Experts of a small language model.
Experts: 2 picks a token, a shared expert of 128 neurons.
Training: a variant of SOAP for the experts, 4511 steps.
Below are experts of layer 2 (counted from 0) of a mixture-of-experts language model. Rows are named router (the router's row for the expert), gate (a neuron's input weights, with its number), up (a neuron's input weights, with its number) and show model dimensions 0-127. Each number is 128 + 32 x the weight over its row's rms, rounded and kept within 0 to 255. Numbers have three digits each.
After each expert's rows: "gets" lists some tokens that make up at least twice as much of what it gets as of all text. This comes from a sample of Wikipedia text that the model never trained on. Tokens count by the router's weight.

# expert 66
router:144178139108080158068149183083159111106147103146161172136163076123168084138098132146121115119142169147106157188170155158100130173107106186140153128123100100142081159148178116078123110130163153086121187138174103172168103091132092133131117173096176100167179149105109092133184166181143139128077135138086100079163069117157100144100190167142136153163187104147143124106127097116167107134176
gate0:093148075133112151097142054188157099120081166131131105105130145214134092157108149142098191160152138178134102141145106163120130100095096109116131075097125172126076111136077098113125148021105089127133138105129131175132101140134185116072118107115125090093151180155155155125097146093145136100162135143157096073155132134146174167156094131098120102129181167133180159127128095125088067061137
up0:123180105123105172124168129083175156160101098148166148143104109136130062127139120115136131163094102103178142127127114139116049145085144116190115078118143110124108087132136113083150200139169125166085121106088058175138139127084178135145080108133155096113147115144154114120138090163154070055118139088137141163096146121082136054121059143102130083111142181154121125077151071125164150142060
gets: "===", " (", "6", "7", "====", "19"

# expert 71
router:128180158117086156075152190070160100101136122150148174140171076125150090129098118157114104126155185143118167184150148166098128181105112184134143130113088095135081166142176097092119113114176168095114181124187123179161089101140105123139123148104172095158184154097129101128191176177114155135071138143093089071162085122149106132094183141152140144146172116141155119126119102121182102152178
gate1:109168137137092095154090133126170182100195141124111125173127102125146118133120173164109173121161114067059089047138095133173119091095088124124126123128124163098152137089084085127135164197128135186066117117120126148111099136120166116143086147069122166161132128109126134132055107122133093072190181142090142093101114093110045149149139167124156117137123127110089126080094155084113143060130
up1:184139089078092078126149118122137093124146114117090158068135154110079126162130134123185140155093085172105170133142165118138131109151082137109119141141171104093122126126136050153083081144175185205129119126104107104080168109164163187146177101110146123151088130168188142166148093119074111131144165161087124144163095115135089153104115141208150055132131063086127106126149176112105153107124
gets: " was", " were", " Ch", " is", " ch", " he"

# expert 16
router:140171139106078172075153195074145124116144086146170165134161073111165085134102134136117099125145168145090156189166162169102145167100104182146134140113095098132082147156175108084130114132163175086126179146171114170176105106126101134129114160095169107174178141103127079123186175174141154132083137141100095074145078125158092141089186160138149156163188108149157112107124095120165104141165
gate1:151122079102123150141128094135098116117119134105148161083050093135182120124104099141091149147124156102130125077120205056179116123085117128164174098130147175110087089104148119101077176174154152133165131168122129120135137155087138180172090114157185108140090042155138124055097162102115118117118146116131111116162122112079164178175142114160122037155118145115129145092137174172150143170160
up1:146163159116174085137120152140170141099131109071136088031162144134141191089154196084096080120178182106128098113170149163166134150105165095106161192130129146110169067058115102121139110114144058167126139149111140204150131149100106152121162061129147117107139106168111104103129116130127155168165097127092109142181111106092161142161116156129120121157152139131114170150082063139104139089106
gets: " L", " G", "-", " T", " from", " K"

# expert 81
router:147105157065117176110148122118149141115124080124145153134155143127163126139124069127162107062152148157188123158122158132092118196075131111134153081110136116154126156118142110161127153118173132090175163176130168180087102133146070120091135134120157119126158091109098115152137198112130114128117171080158112185179124124154096198113162121151163110105160035156139062141131131207164134176189
gate2:161136093169139161190122171109166181133140163158111072099122093150127085116154110200095187081184129115080092177066116151149125208227086098108100132114115147106136071109135151117126103174182125138187119104105134107113098209095119147158130155133114138056141115128140150107124142121088153150129116102114117139127169135147125170124101117094114089129122133212132116092154127144144128088111
up2:154109076200104104207206128039161148183091184109109080130140067121104136133135130177139159100108164129093073129114091145140122197149101117128145124068146119137121136089122144078168118154180124104126124148145131196113081188115126139129154177128117129092160123127167100096171133127095167102117173113133081082106149183106115155163121110154188093124124149151107141111113114158080150148123
gets: " |", ":", ";", "-", ");", "):"

# expert 46
router:143141161098103116147142158115142128170115105091183150108128137099111087110085125145104110135128175128058141147139142168166087155078173131147219177170106053149133145158135169150112106087091156156103131124150106139141106100132134166151162147159160112191204145109100090123150155147150157109072091155073114151100143142149154149148164124059102165159150155094066138175149175133156168156204
gate2:150195110157125114143147150089097067178099146136155145115094108166179118180115174113097065105072122155080125109161176149162118133073127104099190118078113169116108158061135128125126148146099104121145206095160193116097082196177143098182120097118155120153096166125199101138126119130099139094142122164141104164147159119132205149121143087101113159141140127148188111153128163126116120096115
up2:138142064170173055112119132083192092204062174147132112141157148183141071123087171194051127057167148126092063069143129121128112133125135132097162139171087142155122142100106182130137165145114131085134161144124080190135120156112139138133136151119121103139094087118113122090164094107148127142113094144141147144149155188075164134129145154107110180102130135155132094163139112133155176160164
gets: "ate", "is", "at", "ore", "e", "ul"

# expert 35
router:189163174114103170073157169162127087070125136135159136103140100097146075135140100112125122115136176122066126164164132170099136144129141197095128153150098098163132156108176136144099087112137193096086204121137116131161092087125105164165112133110182089139197148142127082160158157191093084081072123151121109069175115112138127173090167145142121130132173124123103099178159116085142120128177
gate0:148081145169118197109175104147120136156133154150140105170132144081134098154125141149112113140129159095123167159073140099126088074110111186123135203095105144150105151118098103170158127076100103137185105062152160116129146107107150112063066185165114134087118149200128119176148107099104101138153095140101147125169080155090158146184107168119151171127121135116166087095148171152112196171064
up0:205126175087106107110117120126181113177148170146137099177091117117123113129136160126169171125069141131179085136106134098118170138131105085141131132128155147122112128183135138125103180076129149110092082161202053130127160140095121137097118169092080123191162211147089136131133117183091082166073160084116098148139110112189171121131139143154095058128137087172142132104147151188138113125136
gets: "ie", "ary", "ich", "era", "na", "e"

# expert 94
router:109145127103117147119121161138131159122081133130193124186148119179121057110106116172123127150182101182123129164161143190178150064102104132131162165186109122136120110119120141078103137088073179106067140126153154086148121137127082121205164143107157079123130152140058112119182142128085074159132108130116120064137122080165142151102163126102163139187158113070135180097162136132164096113172
gate0:089136073150101180178178125113191129135113148124140145075146096103149133145131079128145118149150067093105131124121129185138106099119130144137097206165175148074151083062121069126149093129123121129138107118170129145141151150132209135157113182095115149125179132117161101174104135111111132089119219098068108133092086136151131083095173166170132169093069182098134149130150147116133112167168
up0:148168107129123120146095091147168161118083129127108094142145154137156068199171105144099158087113139136155157136060149183112115109106107113138127158128132168100128110083148196115113105120133071135114153070095153088145072124103129096151130115140107133183121095110148064137119160138092112157063171126102161099180140124077068111058168170112088150101104185106063159095121145139150073193115
gets: "g", "ap", "in", "ill", "qu", "ew"

# expert 2
router:111135081148136145103137142152147116148165096133148181164136109181162096126177147099164160117080108181153133153079145133119166159092096190177129120132119111113115140194143109152090163111126090085109160120154090196145092066110036102157108160097165087133120109146126083143149156063107071161089176193126094127086122078166139144123134125183100092108145074116166101114146147141120141121185
gate0:181125097126110105147141143136155118139139123153172115169180120084151094180122158129092133093158137066132105115099120149153094100155145123094107140149169174185158101097084144129132180145097085168144113182141100156116123100180129165143148067099086163108166141103113087102118128118138089068124158142116155059085160160133148178090178187126110086154194109154071143105104068189153123178080
up0:091068110169115098154151095125125073060141107088080115142084134118157107157065106142137120116094144169149197087117152108128132151106159088153084119107071081161118151163133149121142147077134169106169084099098105185158177040183172131190147112143146175145162126137066170156121137194110123111134117102130107118106130121151149113094096134164147136090187135154179170141163103103136163116152
gets: " a", " of", " the", " an", " his", " their"

# expert 27
router:146170153113088166071160188082152111114135097148171182141155078127166089129098113147118114120159162128097172183156161165106141180098090181151134137108105108143081165160174112074111098127176168091115169153182097164169086088137102130141121159104181097170181148101123095135184155166121133117082145140106092071147082139169112161090180143155141159147184109141139123121113106129170101131187
gate0:133134123101131126229124080107101089117139179100098104099122124108104111142140091129117128149134117140078121074106126086151134153115131151115135126177126119139118097085203144082093096107195102158140165149080098113149155117114108075175085095173093156141049133092098162144158152139139090141140178137126102206141128164050107151088158136060127098141129127078107160171149083123093191104129
up0:115122112137133122134149168159196097091156126146140165168116115149153122113131164135176136090110087137161089106154127079134099087093152130160129147102123118167148173179082107192195151121080140147133134141186159158052095102154151144127154149104138117140198102186152144138163126121124179140169121147175177053087144067180153096173094110158099138120109121142138064115159193196130133148118
gets: " he", " E", " \"", " /", " John", ".\n\n"

# expert 80
router:143142153080135117102133164089125156071087165164145100135129100152123162129056108169101148150141141165165208162153146149135193100131097116123154127142134154132077100197163159113141100074056162112113152182171114120190107110083129123161156127050127147134118084109096063155112127148094082134129119143175131078154097114166098146123146163107157121189176097139080133073133093094102095141125
gate0:066137109116118165160181123136152101113139103130125100097153103124079149155108126103111147073145130085085094170165145159174157139160088161117154120171137085111168076089111136104056117161141080149063094139126091044145173137134127129121179184139070150110131132130142195113098166145089125118107108083164180134159095087154106146140126113157039134171167167147100124095172129089080102130116
up0:120140150114165144138112161125164132106091129110109207132110126052137128091121130129131134047170134141179127119153154102127094101141167100097146013203066096121099122113102142121144152104138084165100085169118129087109103149168138144119092150077168089084134160112155136156130149127146118149169120136176177148125168081159221154132167121155091116148147179128113070139127131151092091148163
gets: "id", "u", "ou", "el", "ar", "il"

# expert 29
router:150180106106101174079175182094138146124131154139166172123174102132183109107104143167120091116135192117145145176150124181110128183133146173150172124147117098130082125148187139082080110093189143092128178102174074136157089139094124123145151123116180130171187120096113096126194170182144113100098094157120106102143092137168065162095196155156131174160168113143113119150119109097157141151154
gate0:150139168175118164186149105113109138164135108117087103167173109165111113111135133097104184107086096112138119117103121152126129124145120152139120156178122221096102135177068098149086155080123121082159166104094101083105118173140118136090127162130190121127102100128102127081119082057149117099065097120109169042131144078128108088130180129117153089113116091166080127127117104118103118026103
up0:121103098106104073111082143167184158116104145124169155086106134113190125100184132131100129136156122133194125080094102116133133170102135124123093095070111062214150138076128181133152123202147118147134127162134190157141103145148093114147125111181095142112137162194174171166086176147135165132096153205120110139109157113150150098170091138159117107129150177089154140099090144141159173150169
gets: " United", " Germany", " India", " France", " Italy", " Japan"

# expert 89
router:145160097087106163069162206082132150137136098126188170121140091084158103149085157141102137133148166134121147170195158140116140173116149167169174145125119092086068149162156115105124164113167126104131162138164074179168080100109112150131167174101162100177162144072118091098162139164125127107065150139117092115130110179164065184102150135120103179132177134110122152154092085089140156144149
gate0:125114072086182117060092134152102094141123112139097179136155156073176084112096140138144152136096148081143143085077069151126092155081103101167198056135151162109106141138156168088123077152103113142099090150139172074172187098136170107150163145100146129167125138090172105103158090157107126110168144155132164157109145165112088143220140127127114098115140118164147113169127128098075127128180
up0:156139084122090135093110107161148070112120149151101078098157161104097100082170136164138141124112141076136182099136152112108170152155123140171206140113131101097140158133071109163133129138121147073160132070119149097162110095215102118103123126136134093172094111176151068136101147137121056094147144153198138157136096142095101108127158101139099068154103137212173162150147197098109155133091
gets: " the", " her", "'s", " family", " his", ".S"

# expert 44
router:151169129100080154067151193083145127109143093150168167137153079107170091147102117134126106120143172136107161187165151165102124166107111181149140132117101095129079167150179113076123117128172162096118183150176103174158090097131090129129114155098174103169186131098107083126183179171127148150081147141099098069146078120159080157089184151140145143161195109155155112111105112112169117140162
gate0:128158138135111121116193119158174166144104067140124149081116121098087104140164051111138121146127118149156120150125112072125068080130137099108147120099137119110049079111118201150139128116094076116128136173165161112030163120067142121088173081133130118104178139150176116181129119102105107075153091111144151137116122086146066098127084148104144119127103094093095159146194149087101184146125
up0:118096127062114151142113145130121165107093117203079158111117149121166161132088079143161167087060130095144150180102191126159097166124128077107158176081118163191161139141104087156143087102078173168154131134158080148084162140152197064159163095151087135110184132094138176139151174103115127155121167110127142101100152158078103103127167147161135076142130183140165150133151108118126149159132
gets: " the", " its", " his", " |\n", " their", " Team"

# expert 77
router:154161151110104162073164189065126126109138101155178164142157071110176091154117110154137126142165174153095154183167153171092137167104113169151163135121100093130077145156174135061113125132169154101138166148162139155172075116137090140144141177100165097158184149100117067145176185167143169130083147152119104071169105121157087155102187149118124165158183126149159117124134104145163136124170
gate0:115124165132081118142131158102050131147150106079147093099130137116107136120140126108157137121156115143080135029109102147127152107114113099103089120190150117137133060131096110118102098111114094158120115186167220097140137175176121132155097180134128115122113085130155157143124121118123176199112101149096102090134169133107116053189138084138160077066103173160197124111132188180131126122106
up0:094132108135080095134110143072195156106153103049082118107141075119126184140114141123174142132134137163131098095102213158118075132105122185138135126154112135090127112211122085093131090171184112147101177094133132094110072138110090149120168136130131118118120118134170190114085146132088111173165126153136097134147140135144115141116122175169119155057141173139180089114215065127127134108116
gets: "%", " fl", "ter", " ", " back", " p"

# expert 10
router:143186178173091131137153173078111144129120153171195144099203138140152085172142135118084073168134183126126095163189181142097111118138093157111144144169058103150130094121136152097095132108136123142149182122155079085123061138083108112162193139107148127114174139100091101147173143153137148102094072153104110104173092132135063105091144150148099179188165133101139105121138129166142136166119
gate0:137204152168113162101108124142092100185151152128161107080166036079065122124158130144156097110107148120124154084102139151110089092123136118094103149150137152148067080110102155170073148155084104165139095113141162137114093148141105156127150133124152117114123085110149121078116127175094118125124146076144181107089104077132066082155161088067095083148098121142151144198102152179078115186109
up0:128122139082113128080163150125115085122168147113124109071169097073155157079171141142144142104149078178099102133162138186136108156176095189149202124148125122150127129068171101129128176190128101139156163130173125097106091132104113089114151159146127115154062080147140078106116109125096132088079116127102124127132161085097152209186162157128125073178118068153125146193155116144088158150118
gets: "p", "ch", "ub", "k", "ib", "ab"

# expert 79
router:131153162110072174065136206100161126137141097135174182151151081122159089138110118103138092111154169138106159198157159161077131165096097174142153148103111084135081164169162099086108115132157146098104184142159116173169094132136083143131130149090173141172184155107121110150199158179126146104101129123104096088159075116166107141079190172143117156156177104141135120111128082115163121138167
gate0:096123124139136074202066087100073110129130089104140152170133154172152111111090124153139133096108098108153133081165141124129080149086083131107145081116109112169108121185157161121172105100108107119195118110089089065134139153086155102100125215146096092129102147132072158140162124119125087105167144140111124133094105096156147131134163092095114086085093083197177114142138104079065176116073
up0:113115174112123122122098145159176115130095129095104103148140081147129147156154151139129149124130154107123083132085106111079125134133093130105109170141112214102134115073149150122116093126151140176120119156202139134160195103164122103212137146098130104087096136135224109058074079142119077117128063118138123200106134114182083201146115145123158096094130162093155179090104123118148136133183
gets: "8", " –", "6", "9", " |", "7"

# expert 8
router:119151143115097118143157160069175131136118142170155114123172113171155123177095156145083149166089135134150152156108174150121174119181092146118084055157102130111136109183097146073132164099152177185083163125191079141145096147106158128147147117078139180122123112093094106081151158162090062140115115121092093057153123129165115090107132167080114114136177207176112135112072132106119091150134
gate1:084083125156118108089096150075139124101180115146124147168089150080131137187098101162135150108124099116136180129139149131136124121162111092059147155090131142141149024107176198143133146156134133139102163065126125104139132129114127152106207092149153083098136094120156123177090175121161193109115201129101098104179123113091148113211153134163149196151115150138133112091132156088091152144127
up1:117152069068109144173160116206083106113106156144169115116109140172122137069133132114130145089145152083133051147131090127148152120151153133156141080115102087142105196140073129138147114086070126121208109200110088147136163120116085118126103149166121162102160133151105089106077112102131124141112067111178150127093123112172122146126106132137098053092150045125143127146171070143174155117111
gets: "ch", "it", "t", "at", "ult", "af"

# expert 59
router:134161143102073165072147189060143131087160122163165161133166067114161093126126126156100119113137159125093149182157144153085129174099112174114154148104119095144082160162171123074135117115181182110118177127171112179179088090124091137140116147123168097156184144097123071130193168169134139126073118146089094072146103111159098159103182152140154137145181108168148107137130113127160107125183
gate0:132138139125102082078149125116139097109124120208101091109156139146163185168182106135101046114182088128164149102163112128165119140090104134132087144116092138116044098160159150106113111140145123148097191165085138153086121169075177095153126135144099125102103130102104096168057098159143123075178079131150105206134114180113144116108121123174104137102103149165137205123124124116153099169169
up0:130091093104134124125152143157102162121187144095097110165162160211124160110091179167156131151088143108100091133034125147104105164176158103132131151109093152137144182138119103165183135100139126073155145123097130155112105096115179194138076139097150195142149088095169133195089142157114131056144082155178140079086148176104121144106107115099128117130058144124094116122124105106146134122182
gets: " and", " &", " United", " but", " University", " County"

# expert 72
router:186199158135089151111089120047112125102149091132111139087175135105153102152144099174123164129096179135103175156083144136119099171063125146141155184134158084132113181125180094071144082125160120095160180117175085138139102114169156143106074140171196082149157140098147088085119132116130110156116176118104065100136123155165113154124169137128090160143149087155153179129094123157145102168166
gate2:068107115202100145141084153166115137123154071124134131089162124133177131118146087096087093162172101152158103120192109134145158050176131090139170118084146106081147104121160119131127085119175116125092133227095132124158095154121163073118095139168168166103085123108105135137083169132191095129140114090119152105174140163119098097140142162129063135131137179144180108091148186133137126162087
up2:189173152095128151166176103064152118057138142089125134133117100121140100078121134160159086148100072110115116138132131148115153137168113115122136157175124163059103120187077145130162132167129130110172106114069115091136151084178113163122087153166043113097154096115180160129103095132097128124127125086108184107165117088136165189122123134076085138175126061078111098082087109137171120165112
gets: " |", " school", " life", ";", " School", " office"

# expert 95
router:141165135114083166067154183076146124105151100150166169123167079109156087141105135140133105125143173148094156182163147171097138176116096172143143132105101101145085157156181109079124118122172178100121191141170104172166088103132096122141123153095174113175181143097116081137187173175142146127076140143083097084153075122158091141082186155152139162156185106146145115114121104120164100133176
gate0:187114161106143125119118129087114114107134091136113152090111095138137130109110106127191089134097148068103115070141096151109139159084140053147140154165089157064173094131180137134167174161126172145115107097098158038149163152140135144153148064101159121159151114150219150167134079077104129075122113104126094107130186105166097174108106146113130175135140127131106092175099189121112081136093
up0:088155129175103178200130084083103095137179092164121130079165133153111109136116083086158136153111100160124076184121135063116193126113087136174093143113109135106130120099057063097117086084131168148154135154121155141083111131095136109105067213146148112114116123182075166159082169116135118160111153096144133114094131137093111120137149139189119105129112107092111120133162087094080166073104
gets: " |", ")", "200", "201", "199", ","

# expert 6
router:086149115123130119090081157076102143106107132154192188186154119082153109153083140124080092135108163139111131176083147198134120098124139162137141136159110067166117192182167095086130087103157190088134146115174139123181117117152132092118100178093181124139164124116125062134165164162095112189088153152112111120166108134130135085130129147168148194184144127126148145118146142076141110167184
gate0:108116136130109179155063130122064164093055164126167111155115113147083125123179104109108151207159103142138154131065092151143090097124031102088156081115102091086161148078147160132169115129084135102094131094095109094144120080130100149096124134158089166132121179167124128145125083140099108154114132119082184182114150121185172140119140183163157126147086159074089101128172132127157128120121
up0:096133110101119099122126168077205134166136147163114135115164110131162121155116115132144123148113136133102080116193123108185122099115148121154126157114075197182157150133160096163140216190104160101206120119149165162118132214102164128109151103097113138179111111104125145100142154153079181094184126135179104136093124104090152075127143121126087146072138102137157093139055123151091156101165
gets: "Personal", " ", " Candidate", " No", " Title", " Location"

# expert 92
router:140169175098080165091154178075155088088157080134143112118125122145140091165112137106131146164141177154111180179169172149069135144082096128149131127124127112156085167145180121152088080155162160101124187092167108122169074069094120180148128150058168163098192156114124100109145130150140087132091095110104109091154118162138096151080179184141156109130186135130158084134097116122172152155127
gate0:182207156075136144171155104152133135102142140168125088137130120097159044098100154112112146173141109131195119117100111124128112149128111104154150107109096131145098094093136134113124132196099102121125090126108163139115166178086145187179152148138086166113115101088120124103179074107113144123114102131131107180085189174176184120122100083131158198178139089170105167203082128158145145170148
up0:075181143173162146127114099165153167133165141108149130113169141163099024124184172120139105106164179117183154127120122131104151169122153148146152170104083099132096092120098113109111174140119129125115116166066183131144103112098203151147189142144065126152178115093089181112122095128119151095118110139106138084174118124102151130096122180087148141203082122149105093169149152171144136176172
gets: "ist", "ing", "ah", "ary", "ings", "ers"

# expert 23
router:137155121103072169082166182089154110103119111144174173149169092131164084138111137135112106124149181150091158187160167158101157174107119184135145116125093099120079161160173107088122111101176160087125189154182128182167095109115100130137122151082176114155204136124098079150173169178122138144081158157099104094145071128134098131095193162123150165152194116134145123120121117121172123138166
gate0:082106124159143058112114072186110116119108134136106068139140142113102108092150200123104101124121048104165145116149152101141095172069152161143073120172163123172141171104155116152194153122168139138134115159095148170131169115084141164097075169123108087179089136124088165088133134120132087084178140203132120140137121140108156109160118190053114117092114157144159112112130116201114150130108
up0:106081115132084075122134094137049129131113109076109086163201118074120143153099140084140120143146096176130147143141166135155116137120135132162105118144108117110101125118152162102208133107127138111133131128171182215087120161094097167168126110145137101144116171097124078146149091120086095097143139116146195143117131132112147080089104199122144077087152101156160190096116127201054157160095
gets: " ", " A", " h", " ra", " -", " D"

# expert 91
router:150167110105090164099113182125151125052110141177178131109164149066140066160083094115082132144157135119131180176145173197128151142097126162126129169096146080132092129145156113097162141098127135124148172157148100116186102107149097153130122141076180134157174115127099129176178161191138088152108169078122160065127081149139105128133176126074079160163161111078134099135117138133110139173181
gate0:085112161160159181112118112143128084208134141116125130124109149072132093136081092094095076164113130140089137077082141137159121114151172111129123095135144130126161160104166223100125195134072136101158125141166100187164126149124147187075081188133162143072116106112087209151123102117119161121130106075111137147132135087146144158160119130125109149153144086144121142145186199082150100148085
up0:146177058127129135137172105113137112075158133165115117150129132141165146165088116129133082138118104189118117146190184120082074159165129107100130074101118160120093089169157065067121046183121106152128129127109174102082129150098079087191170089127085111126124106115097083156134173092098090153123140178136147132146123116091113129089124113132164092055151142203128115094100095126136129161094
gets: "ive", "ase", " home", "ace", "ice", "age"

# expert 74
router:131168139120089159072142193085142141117156106160176155129148087101154092150094135144126099123166187150108179185181147169103124171113107179165151129131101098116083153150181110077131113126178161106122174158185117165164103093135088127149126166095178106168185145094124086134173173179146142145087149155099099076152071130138079147094180168123142151166197127137130122114103122119167111143166
gate0:096120077147143107121140113130157199191167160082108150119132159182146137135103134132169090135119140128159143096098120058147135105127167159114115099188153135162150097103093168210118096108108186130164163113236131112100095074087140162134161150152144126105090132118120082110171088137170095110137072084130204101179136160135163128076135166127129094109095119132131125141138140102120102060099
up0:074109098142073101082172158134191163171149118146130174137125188107108102126070131107140104155134158115192173108120084139144124114098152148172145100169143120116115140116113185166122133112156146173167096111188127164061108134073177165134187154139150138160130056175152150144130104133126109140133104112130202124070109132151082140111159175142109095198090178083136110131054129136141128111093
gets: "}", " G", "u", " Y", " D", " Ch"

# expert 65
router:111144112116108146140146182106129156133107105160173125104166107083117107168086156152132135140148143099091132166160167131123156191120102164158156142120104098113075162191166126102098146154196157105084155123166075164158065090130091129133102114082121106183162097099175133161146200151124144127105115128078132079123078094176106147051176143094183111105154085176143112125104139104173072119176
gate0:168119184152105120084108088124082119189156141170106129057136131182143125136152121100104173163105077140116132183123095108081164093138114098165098130140165184148101089137162148078112061159118180087128140106183119148144145127154145130111145138069135137124080120116178152150074164106112178046095089162139098103139079127159099105138071140163156095155134146099201124123170108119070135151114
up0:126091147149154131034129135138155186134127115130116099164083139136123122139133151172126181094107107081080151115119132111179159160078128086130116122140118134112194116180086209167129146073175173155088196105121120131167191122107130132145132131120085135125091150110122092097121101117187188136121128140106079107116097204176118126155123082084169093146071148123171132150080155129152128071160
gets: " and", " in", " by", " to", " on", " for"

# expert 41
router:112148104115150112071083164110097125074112085165182175126172122119116095125095137148100152142112096090146139163119165171117118164096096114179089130135108074160069128093137101105129109064107191087163102119159178160130108109120071060094163189140147100163174145103106059125186158117144132136134149086100130129116122146099117158128147172125141190160129072072152161116138093080119102106191
gate2:108115154157125091181073091178177101144109122160158183143090144092145147172073048109162174140106081147141097125149171113086167144078165103138187126139127108122134114131201147148089157131126126104124128133126143189147058128119138120125176160087087111119101142104135161152181140178083183154159126157191163163170148105186111092186172146129168141105165162101109121075147139127127138108128
up2:142121133119126172140120161152047160073142140067127071139087159160142142094157152167121127135110163111149195139087090142106116088178145139117098152152145150178161151131122151147170132132121120123115089155149101098129140121115148140126043096119123171161119073135156100137072114101125114071116115082108079070111068185053120139067083088148078142140149084098158084166089167104117137164091
gets: " ", "00", "000", "100", "10", "50"

# expert 52
router:137172151122091165070140193074119142110155090150175161138156089119181083132096124119135098123154164135090153191170156148112138172102112186144130122122103111148071151148183111084116101135166164112127185135180113172158085114132104137156117173111180108167175144114109089141187179178147140130081128143098091076167078112161098139085191162129123146155188107134152116111141104113181113149167
gate1:085137127108109180157150123065093153158159100070126148075170108101154165154131140190185171095140107159111182131161063099139162121137099152150120147112117117137145106052159107151108147115120111106109134119156157130161171101161138125077192140142148144079071097154097126113097136148120155107089068104128089189127140098153135140166104128047150131158084143105110142180108120175169170091203
up1:137162173129167063161088154146137111115144136154073090079088137093147132177109150097129108111179099195120116131101209114155092157111157112145092054082163107143139174152153160137065122101114171136128107191101098155133104110191186115194066150122125158169137133098133141107124129106131121147082117115071164174083137127181099118121133182082126182120089130122127140105123145135147100157179
gets: " ", "0", " Am", "–", "000", "1"

# expert 51
router:140129158118111203118124145102090169083124123122180205136143138133111104151140147129154142160151140163100134160120176193066171109078094148102133120120095073140107138148175148127130161102184148134158156168142119144182098080099072137089132168127174079105155152097099099126186162174133072132094180133153130087133129111144145159113176154116132147150184088107107152128133154199142153146223
gate2:135166190168166093077176144138155079099122145085143153108104108132083109083137085099155121118118108098081136079139140178142127184076127139101114098088130121063125195122127112114145123104141148137144185216156185151093147102116101107154172110147124113090125105178124094076141099108139130081103094141098157119143144115096132078123071178095078113090101115078081138087150109186122148113195
up2:099149087153175094162115163136085105192116111185168133165161086158159177144100104146090106143147120159120148158148135115050115128183146147135132114200080136145149093124125125116134129139096111117066125115165108118137144122134158167112105162091174172110078162130165142072039166101116091138105112148146103106111105127179123092160167103163116140124141192168103101044106083163109082122070
gets: "ation", "age", "ism", " game", "ity", " role"

# expert 15
router:128174147105087154068147195077150121114142102158170181136162081126162085138117123121122119115150171138098161190167155153090149173107120185152154131124104099139073148154182106070115135135164153086129189144169109169181097095121088128149128167103180102158184135105119093117186166190144150135087134144098098089152074120159089148089188160146146159158184116150143125117128117126163100125173
gate0:144118068111218089115135083148122154133094132102125091140086176096115096200164132120171138172149112097133097142071121133147140098140138115125076166125084129104195076106097102146168172157140075154172131072159149146155089122134120103109160123168186154134133137121191172140142091114137048181087131119168122159117140131114143088102161149132107069115088113101126133162115108160086097184070
up0:173117154117154114121143084148147101104139147129180157070137116124130116158103147124158164127149068102174089142074118117130183110147204108092096124163064146171129124139081061135187130136116072144154111148095114104154134186109146129114148148156192144116125176110128147104126084041135078181072139128131156121133152124184133123125165091155147107156072076202104136158139159161129155193124
gets: " K", "202", " P", "196", ")", "197"

# expert 4
router:167155136107121171140096173102109125088092101166177171094123152062163114146092163130069156160168166109123185163122180139135119155100178125171134130136146060129117198120147165165137126116126157125114084116128181159163071101131110157128136166117145114165174157153111119160164170155140094149084152120117131157098138143136157179089165168029085138167186162077095107136093126111151167155157
gate2:185164081094142076131142137119143116139200100171085101080086156167108126111139113175135106115120148120124166123091143176139119102134152110107148090149115169127136175154097153143203105118124098079137125155177143180121148113146130099165117135120132164144164101138095107110078125153120137165159097142134147163121117133043159108167168077193087119093146148142104116039171189139038136176094
up2:128136129100128179097135073091113090149185075178168158136094203139111145093128108120092128150070145142186087079069098143128176134105096101134129126139158127159123095186068176114136092126167122058176093077168138104139119100097126125106169121126159174144110094160079144112137162072134123106158159152178179074062158156112102096105106121158154157154125095112093129099164161144090149140137
gets: "ing", "ine", "ets", "one", "ings", "s"

# expert 42
router:119143126099085144055125207089150135141111093168153164142143069146151109117109128157106134127160170104082190177152152174091120138099157176139147135105105079139077145157179103093098113136141191122116171145178096173157101096139094107133142163095174105163175135068122085097173165168124132129078155105078110070153105138131089118081173189117142137163182142122116115136131123133187133126172
gate0:148123069125123116190068132093160147141110099176122158178146164132226138098111123152154130120109100116148138168143103145124156173162165108119088125102126164080195133094104141144151163131130138082123152211137130153109073125087103158093115129124145105096090092097037062159147113160207144169094174163168095109108113164072173139081101101134160127144136151092134123154123151103132125149127
up0:129134125138158087135207149084128108176132095125160124078148092158142164090142111130103136091155121106146184202077101040104213090168097066117140157130183150115172108138103122172176150108160106093121112143103166161158101141146164112164140163100123136126125138131140125077165107101153121131168117184167140138098155092114137111114142122060077107104126182124172109092105204084142126140156
gets: "f", "th", "h", "m", "ym", "at"